From a checkpoint of a small mixture-of-experts model trained on Wikipedia: 9 layers.
Below are experts of layer 5 (counted from 0) of a mixture-of-experts language model. Rows are named router (the router's row for the expert), gate (a neuron's input weights, with its number), up (a neuron's input weights, with its number) and show model dimensions 0-127. Each number is 50 + 10 x the weight over its row's rms, rounded and kept within 0 to 99.
After each expert's rows: "mostly gets" lists some tokens that are sent to it at least half of the time. This comes from a sample of Wikipedia text that the model never trained on.

# expert 12
router:56 38 56 63 46 38 46 48 55 37 42 59 46 59 42 42 44 42 46 52 43 43 43 65 48 48 58 40 43 47 56 41 57 57 62 44 47 59 40 54 73 35 35 60 38 75 51 44 48 46 45 43 61 45 47 53 43 44 61 52 68 61 56 37 30 40 48 59 64 44 52 29 54 61 57 57 43 50 42 39 40 69 40 46 46 49 39 45 51 42 55 56 58 70 72 58 42 56 38 49 34 51 55 19 56 66 31 52 66 39 62 62 53 59 49 45 61 64 43 54 50 59 58 42 39 48 42 51
gate0:57 55 56 51 52 49 37 55 68 44 41 39 53 53 56 33 39 43 52 56 28 47 51 53 65 37 55 37 59 55 46 25 47 54 57 52 58 39 49 46 52 59 55 51 39 74 44 38 44 58 50 38 55 45 52 56 48 40 70 51 64 63 39 55 48 33 52 58 48 65 55 72 34 53 41 58 66 40 53 53 46 62 38 60 68 57 50 49 58 51 53 53 39 45 45 39 43 33 54 53 61 33 60 11 45 47 45 33 46 61 43 50 58 58 44 53 59 52 44 67 46 51 50 44 49 31 49 49
up0:51 28 48 40 65 51 53 49 57 42 50 53 39 57 62 36 42 54 52 54 55 38 49 56 34 36 45 65 47 49 56 66 55 41 51 36 50 49 56 58 49 38 40 46 49 56 41 41 43 45 48 60 40 47 49 55 60 55 51 35 41 47 54 52 75 41 45 37 43 60 71 57 44 64 65 38 48 41 39 66 42 41 67 46 49 48 60 59 37 58 36 44 55 61 40 51 36 55 46 44 42 35 43 44 37 39 47 52 46 26 62 68 37 46 58 47 48 35 56 56 79 33 33 58 41 47 40 39
mostly gets: " University", " It", " Party", " season", " League", " city"

# expert 7
router:47 44 41 22 49 48 62 67 48 43 65 54 46 56 43 51 51 43 58 50 35 41 56 57 49 51 51 48 25 58 61 50 56 49 57 29 49 58 53 63 43 49 45 61 30 29 41 17 56 54 48 44 34 57 55 56 52 60 30 51 65 65 30 67 53 54 49 48 66 40 39 61 50 56 48 65 51 46 30 49 61 35 45 55 63 62 41 62 40 57 54 39 55 58 61 44 49 59 52 53 49 30 51 49 44 46 40 54 43 57 55 56 59 32 45 49 60 47 46 45 57 50 64 56 40 57 54 40
gate0:51 54 52 48 36 47 63 53 62 52 54 63 41 37 44 65 50 46 63 66 51 39 59 41 51 56 47 52 44 40 65 44 39 39 53 25 63 67 63 39 49 51 57 54 38 42 47 60 45 67 68 29 71 44 46 60 45 64 63 38 49 61 64 62 56 45 45 55 65 55 58 69 52 42 50 44 60 44 39 44 46 40 34 44 72 44 50 50 58 44 50 45 49 57 60 49 53 56 54 57 28 28 46 42 31 66 52 44 41 40 41 48 45 50 54 40 40 42 44 37 59 56 63 48 39 36 55 44
up0:45 58 53 63 60 60 40 51 65 45 59 67 82 46 72 67 39 44 54 36 52 43 65 53 56 39 58 50 48 64 42 40 49 49 46 43 58 47 56 58 66 32 45 79 53 52 31 55 36 47 40 44 53 49 39 64 54 39 66 48 44 49 41 51 54 37 52 47 76 46 63 55 45 47 61 63 56 48 48 50 48 59 47 57 62 43 63 40 53 41 55 39 55 54 36 43 56 50 56 36 55 32 57 53 47 55 60 55 41 47 43 50 51 68 60 58 49 50 51 48 41 56 46 55 37 31 30 57
mostly gets: " S", " D", " M", " B", " F", " T"

# expert 31
router:59 41 54 37 46 41 47 53 54 51 49 50 37 33 32 48 53 45 48 59 53 54 40 57 37 52 49 54 51 42 53 69 45 56 59 50 62 51 67 55 49 59 65 32 49 50 34 32 66 36 50 49 41 62 63 46 51 51 48 54 44 58 51 70 59 58 58 51 39 53 55 36 47 54 52 67 52 46 36 32 46 55 50 52 51 57 59 59 41 51 61 40 44 53 54 50 46 50 63 32 48 48 49 58 39 42 57 55 46 60 61 40 49 04 39 49 81 53 46 32 39 53 54 41 37 61 58 48
gate0:60 56 54 60 75 49 46 37 35 56 40 65 42 50 47 40 52 46 52 45 42 41 32 47 44 40 49 38 48 53 41 48 67 31 45 36 50 35 56 48 52 65 47 52 51 51 47 46 47 52 57 50 55 50 55 54 59 51 65 59 32 49 62 57 29 43 47 62 64 62 33 29 36 52 50 41 21 55 56 57 50 58 47 65 66 42 66 38 34 49 41 39 48 47 47 41 48 48 46 58 72 44 50 43 39 42 51 58 51 51 52 49 51 41 34 51 44 50 56 45 52 43 70 41 74 34 69 42
up0:41 49 43 64 42 25 50 49 53 69 51 42 55 41 58 31 68 35 33 65 60 53 35 51 42 52 44 46 60 48 47 45 52 41 65 47 45 51 45 69 60 43 48 50 45 55 66 55 58 49 55 63 50 48 53 62 56 61 39 67 54 55 47 35 55 34 46 44 67 60 54 65 48 21 54 44 61 45 41 69 55 49 57 64 45 48 27 43 46 51 51 55 48 51 47 53 37 48 53 57 61 52 29 60 36 55 60 67 55 46 50 51 21 56 59 61 61 53 43 54 50 51 41 40 46 58 50 60
mostly gets: " S", " D", " M", " B", " A", " F"

# expert 2
router:49 62 45 32 58 35 63 31 46 39 53 53 57 23 54 55 47 38 39 52 41 45 66 50 48 53 59 47 40 56 40 62 53 30 51 51 51 60 53 42 44 44 53 20 47 26 33 63 51 46 55 42 54 44 62 61 51 63 62 56 46 59 41 40 68 36 51 58 34 35 68 47 43 51 45 42 55 38 43 51 58 45 47 44 61 42 55 45 47 44 56 49 52 48 55 36 59 54 54 56 72 54 39 52 56 45 47 58 53 47 66 46 51 35 59 66 38 44 51 34 46 51 28 42 54 29 57 60
gate0:43 45 63 50 59 32 24 47 60 53 48 55 42 29 49 46 37 56 63 55 60 51 49 56 39 43 38 49 43 35 56 43 51 45 71 40 59 55 64 43 46 45 46 30 43 50 42 45 45 55 64 29 43 48 58 45 53 46 50 53 61 50 44 38 60 42 49 41 35 49 62 49 68 56 52 44 43 38 50 43 64 58 30 47 67 52 55 35 28 45 53 49 33 49 57 53 77 55 47 36 36 47 59 44 53 49 58 35 69 59 55 47 46 42 55 69 55 55 42 42 39 42 56 68 41 64 50 37
up0:33 54 41 77 45 59 48 57 51 48 45 25 51 43 37 52 49 64 54 56 58 42 61 68 42 49 38 50 54 56 63 57 41 67 65 42 34 60 43 45 59 47 57 39 69 51 55 58 65 45 55 60 56 39 40 57 53 39 58 68 62 50 51 41 51 48 49 61 53 43 34 54 54 40 64 56 84 61 65 58 42 40 50 44 39 47 54 57 48 47 55 33 49 53 46 55 42 50 50 52 32 55 50 41 60 52 37 30 48 62 58 46 53 47 44 50 48 49 51 40 39 39 51 48 32 57 32 72
mostly gets: " Ch", " Al", " f", " re", " c", " V"

# expert 0
router:49 59 61 59 33 49 51 60 59 56 51 59 52 48 49 39 46 49 40 51 60 61 60 50 55 44 62 45 48 54 32 51 73 41 47 31 64 62 45 49 65 43 53 40 47 63 37 55 66 42 52 48 53 24 50 52 45 37 43 67 54 54 57 21 47 51 46 57 42 34 50 48 65 67 49 48 59 40 44 51 45 61 58 54 44 57 52 47 52 41 49 47 54 61 69 65 66 50 15 59 51 48 57 38 44 52 50 67 47 46 68 59 57 32 68 42 45 59 46 64 45 56 52 54 43 54 42 65
gate0:45 64 61 46 42 43 57 48 58 48 48 58 71 55 50 48 42 47 53 63 51 45 57 50 51 50 50 51 44 47 29 48 72 47 54 50 76 48 73 42 70 47 58 56 48 62 59 44 58 46 44 34 46 56 41 50 42 49 49 54 48 57 45 43 69 54 40 52 50 54 50 60 62 40 23 39 52 38 54 54 57 50 56 54 59 63 29 61 48 41 65 59 45 52 39 62 53 59 30 54 67 41 70 38 35 53 59 39 51 27 57 63 47 58 64 44 45 61 36 47 59 49 44 69 49 49 51 64
up0:43 53 64 56 37 42 57 58 49 42 62 44 47 45 59 38 38 67 52 84 46 48 68 39 55 54 49 32 46 37 39 42 60 35 58 52 51 49 50 36 66 44 50 53 39 71 47 58 48 41 52 49 49 47 42 61 58 69 48 60 52 55 44 78 43 45 59 57 35 59 67 50 59 58 55 42 57 44 40 42 50 52 61 50 42 46 53 47 41 55 55 65 55 44 33 63 66 61 40 55 30 51 59 50 46 63 65 41 46 49 57 54 55 58 49 41 43 56 44 47 61 60 57 52 50 77 35 59
mostly gets: " |", ").", " which", ".\"", "\".", " but"

# expert 11
router:45 63 46 45 64 43 58 33 62 48 29 55 48 27 61 53 48 37 42 47 46 56 59 51 54 58 58 32 46 48 31 55 54 38 56 60 58 40 60 42 43 64 49 16 57 42 28 57 43 42 48 39 46 36 49 56 58 61 71 54 38 55 54 41 46 59 58 50 41 37 65 38 48 36 53 46 51 43 59 44 55 56 54 50 59 36 60 41 55 47 60 53 40 37 50 41 58 59 57 51 47 65 41 50 51 45 60 56 67 51 67 42 54 41 49 60 41 41 57 33 37 47 32 43 55 30 56 55
gate6:35 62 48 55 45 59 44 50 42 58 37 62 46 48 48 53 56 50 43 48 60 39 60 46 27 52 44 31 61 34 58 43 56 53 65 40 61 42 67 70 59 60 66 53 51 51 55 40 37 44 50 63 45 49 51 50 50 61 54 53 45 59 41 65 54 21 54 43 58 43 44 57 53 39 61 57 43 51 81 71 71 61 50 59 54 66 49 46 41 51 43 50 40 34 45 47 46 26 41 46 47 57 60 50 61 33 43 58 56 50 51 42 33 66 45 46 46 60 51 30 53 46 53 46 52 36 50 48
up6:49 59 55 54 50 44 28 52 58 47 54 22 42 49 51 49 59 38 59 64 59 41 66 30 43 55 60 50 61 65 58 39 48 50 49 52 54 41 60 27 48 45 32 49 42 33 52 42 44 57 44 36 53 47 35 38 33 42 44 42 39 29 64 46 46 51 68 48 42 56 53 69 46 50 36 42 52 57 38 46 49 47 56 47 46 32 71 43 50 38 62 46 48 60 50 38 50 73 59 57 49 60 52 53 43 57 46 66 40 51 60 42 50 35 37 43 45 57 48 40 64 59 63 33 52 58 46 37
mostly gets: " d", " c", " St", " f", " l", " b"

# expert 22
router:39 52 49 45 45 67 50 55 62 41 52 19 66 59 61 43 66 65 59 53 65 47 46 41 61 59 49 58 40 57 60 48 44 44 37 50 40 62 48 35 34 52 60 69 42 53 40 62 47 54 43 49 59 53 59 62 46 56 48 54 52 55 54 50 36 55 60 61 67 38 55 56 52 48 50 49 67 51 57 63 55 55 41 55 68 50 41 41 54 64 28 48 50 32 42 75 56 59 43 37 48 58 60 54 53 39 59 49 83 48 48 52 40 49 43 51 58 45 33 37 58 60 52 53 64 42 62 53
gate3:46 61 46 52 50 71 40 33 60 46 60 46 48 54 59 56 61 41 42 57 49 35 68 33 20 55 53 65 55 54 38 30 50 40 60 67 50 38 52 45 58 61 64 51 57 70 39 44 31 50 63 54 60 51 41 56 46 49 67 53 49 54 47 50 53 42 60 50 46 33 39 55 49 49 50 49 53 40 51 62 59 69 44 53 48 59 49 38 57 67 48 60 54 45 38 44 57 58 46 13 46 55 54 46 39 49 61 43 72 54 50 44 51 50 53 53 48 49 55 36 49 47 50 65 61 61 58 31
up3:47 47 63 47 52 54 63 53 66 57 53 58 36 39 62 34 43 39 54 29 35 62 39 75 59 43 36 49 58 54 50 61 52 55 51 51 34 34 50 54 43 40 52 67 54 64 54 46 43 55 56 43 29 55 50 43 51 53 62 48 32 46 57 53 26 43 56 59 61 57 50 36 40 40 55 45 59 38 62 54 38 63 51 48 50 39 50 59 44 25 59 50 62 41 64 37 44 57 58 41 47 52 54 66 57 48 58 62 51 59 39 34 35 44 59 32 44 53 33 51 68 48 41 39 59 60 48 48
mostly gets: " ", " he", " No", " He", " s", " they"

# expert 27
router:44 34 53 64 56 65 47 42 48 42 57 40 68 61 48 21 53 55 48 56 34 52 50 57 56 52 48 51 56 54 67 43 59 47 57 50 49 43 43 42 70 63 61 54 48 61 64 35 55 49 37 58 52 60 52 47 49 35 64 54 55 37 54 73 56 46 44 43 58 81 46 62 36 59 55 42 75 53 52 62 46 61 43 53 33 57 71 60 43 40 56 64 42 57 58 38 36 42 66 49 58 59 53 43 59 53 53 50 36 56 62 50 49 48 54 46 32 62 49 47 60 48 58 33 44 56 52 51
gate10:49 48 57 56 42 54 37 32 41 50 37 50 53 44 31 57 54 47 46 52 45 56 33 43 43 48 25 47 64 65 48 62 59 36 42 42 60 31 57 41 66 38 65 49 51 56 41 67 60 55 47 55 54 56 65 37 40 55 60 63 47 53 50 50 65 25 52 35 53 64 38 53 58 43 56 54 64 45 62 52 40 45 21 53 63 55 54 57 52 59 53 47 45 55 40 46 55 45 49 54 54 47 63 37 38 49 52 55 20 35 56 44 60 44 55 49 39 45 57 43 64 45 55 33 32 47 47 41
up10:51 45 54 59 36 48 59 50 58 45 57 39 47 52 41 58 54 48 34 37 47 43 35 49 39 76 38 53 54 44 60 47 64 52 30 57 59 49 45 44 62 58 48 57 45 47 51 58 26 41 39 45 41 39 49 30 45 58 45 44 49 53 71 45 48 72 65 66 64 37 44 42 57 60 40 34 36 71 53 42 43 46 52 60 58 54 24 52 57 37 55 52 41 62 34 45 52 51 49 49 57 53 54 43 58 47 43 48 32 39 48 60 62 39 55 58 39 40 50 20 57 48 51 49 52 53 66 55
mostly gets: "\n", " ==", " States", " Party", " ===", " km"